config.yaml
n_layer: 19
d_model: 192
n_experts: 32
experts_per_token: 4
d_expert: 48
d_shared_expert: 0
activation: "swiglu"
moe_layers: [0, 1, 2, 3, 4, 5, 6, 7, 8, 9, 10, 11, 12, 13, 14, 15, 16, 17, 18]
router_score: "sigmoid"
normalize_top_k: true
routed_scale: 1.0
balance_loss: 0.00112
balance_bias: true
router_cosine_scale: 14.0
init_std_router: 0.0233
lr_router: 0.000515
vocab_size: 4096
norm: "rmsnorm"
norm_eps: 1e-06
tie_embeddings: false
optimizer: "adamw"
lr: 0.00365
beta1: 0.9
beta2: 0.95
batch_tokens: [32768, 65536, 131072, 262144]
seq_len: 1024
train_tokens: 251600000
steps: 5663
dataset: "wikipedia_en"
Below are experts of layer 9 (counted from 0) of a mixture-of-experts language model. Rows are named router (the router's row for the expert) and show model dimensions 0-191. Each number is 128 + 24 x the weight over its row's rms, rounded and kept within 0 to 255. Numbers have three digits each.
After each expert's rows: "raises" lists some tokens whose logits its average output raises strongly, later layers aside. This comes from a sample of Wikipedia text that the model never trained on.

# expert 13
router:104134160173117119123129118120109113169158154114132123142073129162183142151081171126149126106154153081119122140101169119124137131117137114118119123135106112100130138125090117137128140092085155132107119122156132112103151145134134108140125106117096130136123138149129099109100145151083135074117099132143122137074070135115124142099102157145130125134100111103112111097105105113133118169143092096160158105086117135106123132124137114109137140149166146138133132109122120126110126092092129139122109136177175092092123129168163075145078112095135131068115141122178138147136176169159139145
raises: "i", "o", "==="

# expert 15
router:124138150189127156153120146128088102167149128124187131135142096102136191132077126166119106122122152144089147134109135096127147069078120140087097136169110130111149119133106152122125130101144178122132124091151137154123144152145152058185083118108127129169134148123115146154125184155116156109134116116115150126128153138113151110125133157123130132173125114123165126106093136103129116142126127111183156166110112155099123104118117111116168106108165161133144096133143094126117173101127124115106130139142191134111162109148139120116124119131114155127125155122093129136123154120106132126
raises: "o", "us", "i", "u", "ust", "a"

# expert 9
router:142137133160117162145111151098070120124125142104169107117118118130147122165072166177166104079141131107123151124107111123087169107112124120123133149129128134080131126123141165097121141131122116098164107111142136086120135130140125062125111092101112114154186082113106144133119146140100143103161114111103140148140082164127127121133176150134123128104101123142113115140114130109097125131143079104138134128089105203108095127139112093084157094132131120122103132114149111123091125150124154146137129093132162092135152133157172111139079147139132149122125144099099170162145148128107141124
raises: "a", "an", "i", "y", "or", "ap"

# expert 21
router:132161126215091135114089150177092112152144100135181146144138108144147152124118158153157124110097152139153165141135159124087180124128140107135116114138154171119119149130116134097149112107092121112123150126170138119097114157122176139155108091122098147158124121152119137134155143185137152096131108122138156133118092145108144115160116129129170095116106139127186142107078153114127124133130111107172128091108102142088140111109117108108168094141146147125115117136135135151113134086104122145161130107135139141171135138162164134128099129130117152134149164080150131142083168123147138129
raises: "\n", "s", "a", " "

# expert 12
router:121139144179134124219096123101151127147169117112192110115135106129130174093070115120133097127147145100160132124105134101095115114099111135114118137155153113097165125103105144127144125141082144125117104104160106110119110145152158109156100103119115146120136145167125085165101119127102156121146092131132124153042131132125117125120111176143090115075117105121147132117107149116114110134109099130149127126098113144099118099092154145104184150113149134126117111122109112112119149077126137107139114148112154097153152132157124145126076084154133129111132129101155141157133135112145131126
raises: "er", "est", "e"

# expert 18
router:164131110131105144108090148130102104138152110109166157112104102137117147107087149157192145087121170107130159142100126125116143070123131118108113165127138123140165140131100115123146116115124173152115170141177150117123168133140166092145101127120108098149116112131075128144143165185099134102145118111109149155105075125108111129108110146131134101122100164125181070091110165146119121153101117141177088131131133146142156099134148154127129102136156167120129087136164124102157124111114138119135152126145110110141107139126180090121107109120145162144110116088136162120136127118158137140
raises: "a,", "o,", "a.", "o.", "hood", "aw"

# expert 24
router:127140147169107173142136148134122134143175122093170126107092106154158097099096171161162131095149145111117149099140136099133150131141140112115128166090124146111158147162119133115142166155122154117130137118152188106107128126109135085116105118097083153137138106140107135115104128118141164113124107134153165130116087146139146096130076157093129120106131131127170141093118131118114139148158102107137116122051093161179128079098106141100118100119150142154109100104137109142112153114117124157136119116127159140133168121143120114131080112081123108128112134083147163177104140090126129107
raises: "ent", "is", "arg", "ask", "est"

# expert 7
router:146131102153129131098130145123058152142108115127184126115116127127129146091119148111128130096134163133111135114073143109117152135124149113074118185138125116137182145112070127115125137132119156098124147123213135124138155096109145119130115089097133149128152107132133159141114126104101144075135124144150131140119095159134128111115130133093129105146086114151156106099115127125126140168137121094136088143047111134117133116105116180083158134122112165154118128138136133137160141095116139171105092128162153144130138135102170134135122129092149132107128169118106153142103104087095138123
raises: "t", "d", "n", "c", "ce"

# expert 10
router:119158106121122136159119179154108096133159140100204120121107119112125147098122166154147135084133158130086164165145164105102122124112140144129137155123141118128149120119104147145151174137098129121127145143173139141102144097138127075131080088126118121159164113126103116119098158145121130145154124159126135124109090132117109114147092123155134119105108107128171115125070128131116088160178094099190150157092131141096124121098128144124155095103103116110143145144163132130133123100079117146122127125121160110166144149137169097116128085098110135088147170113119141133117179113130125116
raises: "y", "ig", "p", "s", "at"

# expert 3
router:120116169149115190127100162074138135110120106133164127119115136090143142149105148146104109105111150119130161153112136142119136154111148113108126134134126147102153149124082148102159148120109140101120107130148135083120173110124142078139114125123107115130132134158086145135109157172118167093150087095095155144104094122128158119129113148145126091146124107099158111065131145145083109136144082085168112137098105146109139118112119174101166139094149193142129126150140106116103122106055117170105128108113144123150115147123161136108102118132110155146122152135122180128120164123139112124
raises: "an", "a", "n", "as", "d", "on"

# expert 16
router:173159093172103136130146158090151099141156111100127174159132100171155186135075131141179150106171119151119127121138151079133104106114135079116095146135143142110168139108097138099167137125131120100106130075134118050140145086127116110129113130121107148125135104118125147146151137120109155136139105133140128129082087120100093148131107148127120110183130124149133128108147125114107139129120127129169101094071121127133132101092165143144191091115146136122120116138128121123134111149097126090132097146159166107113156142131158100143117111117113136138130140098138158151107161108122121126
raises: "i", "ish", "t", "e", "et", "ist"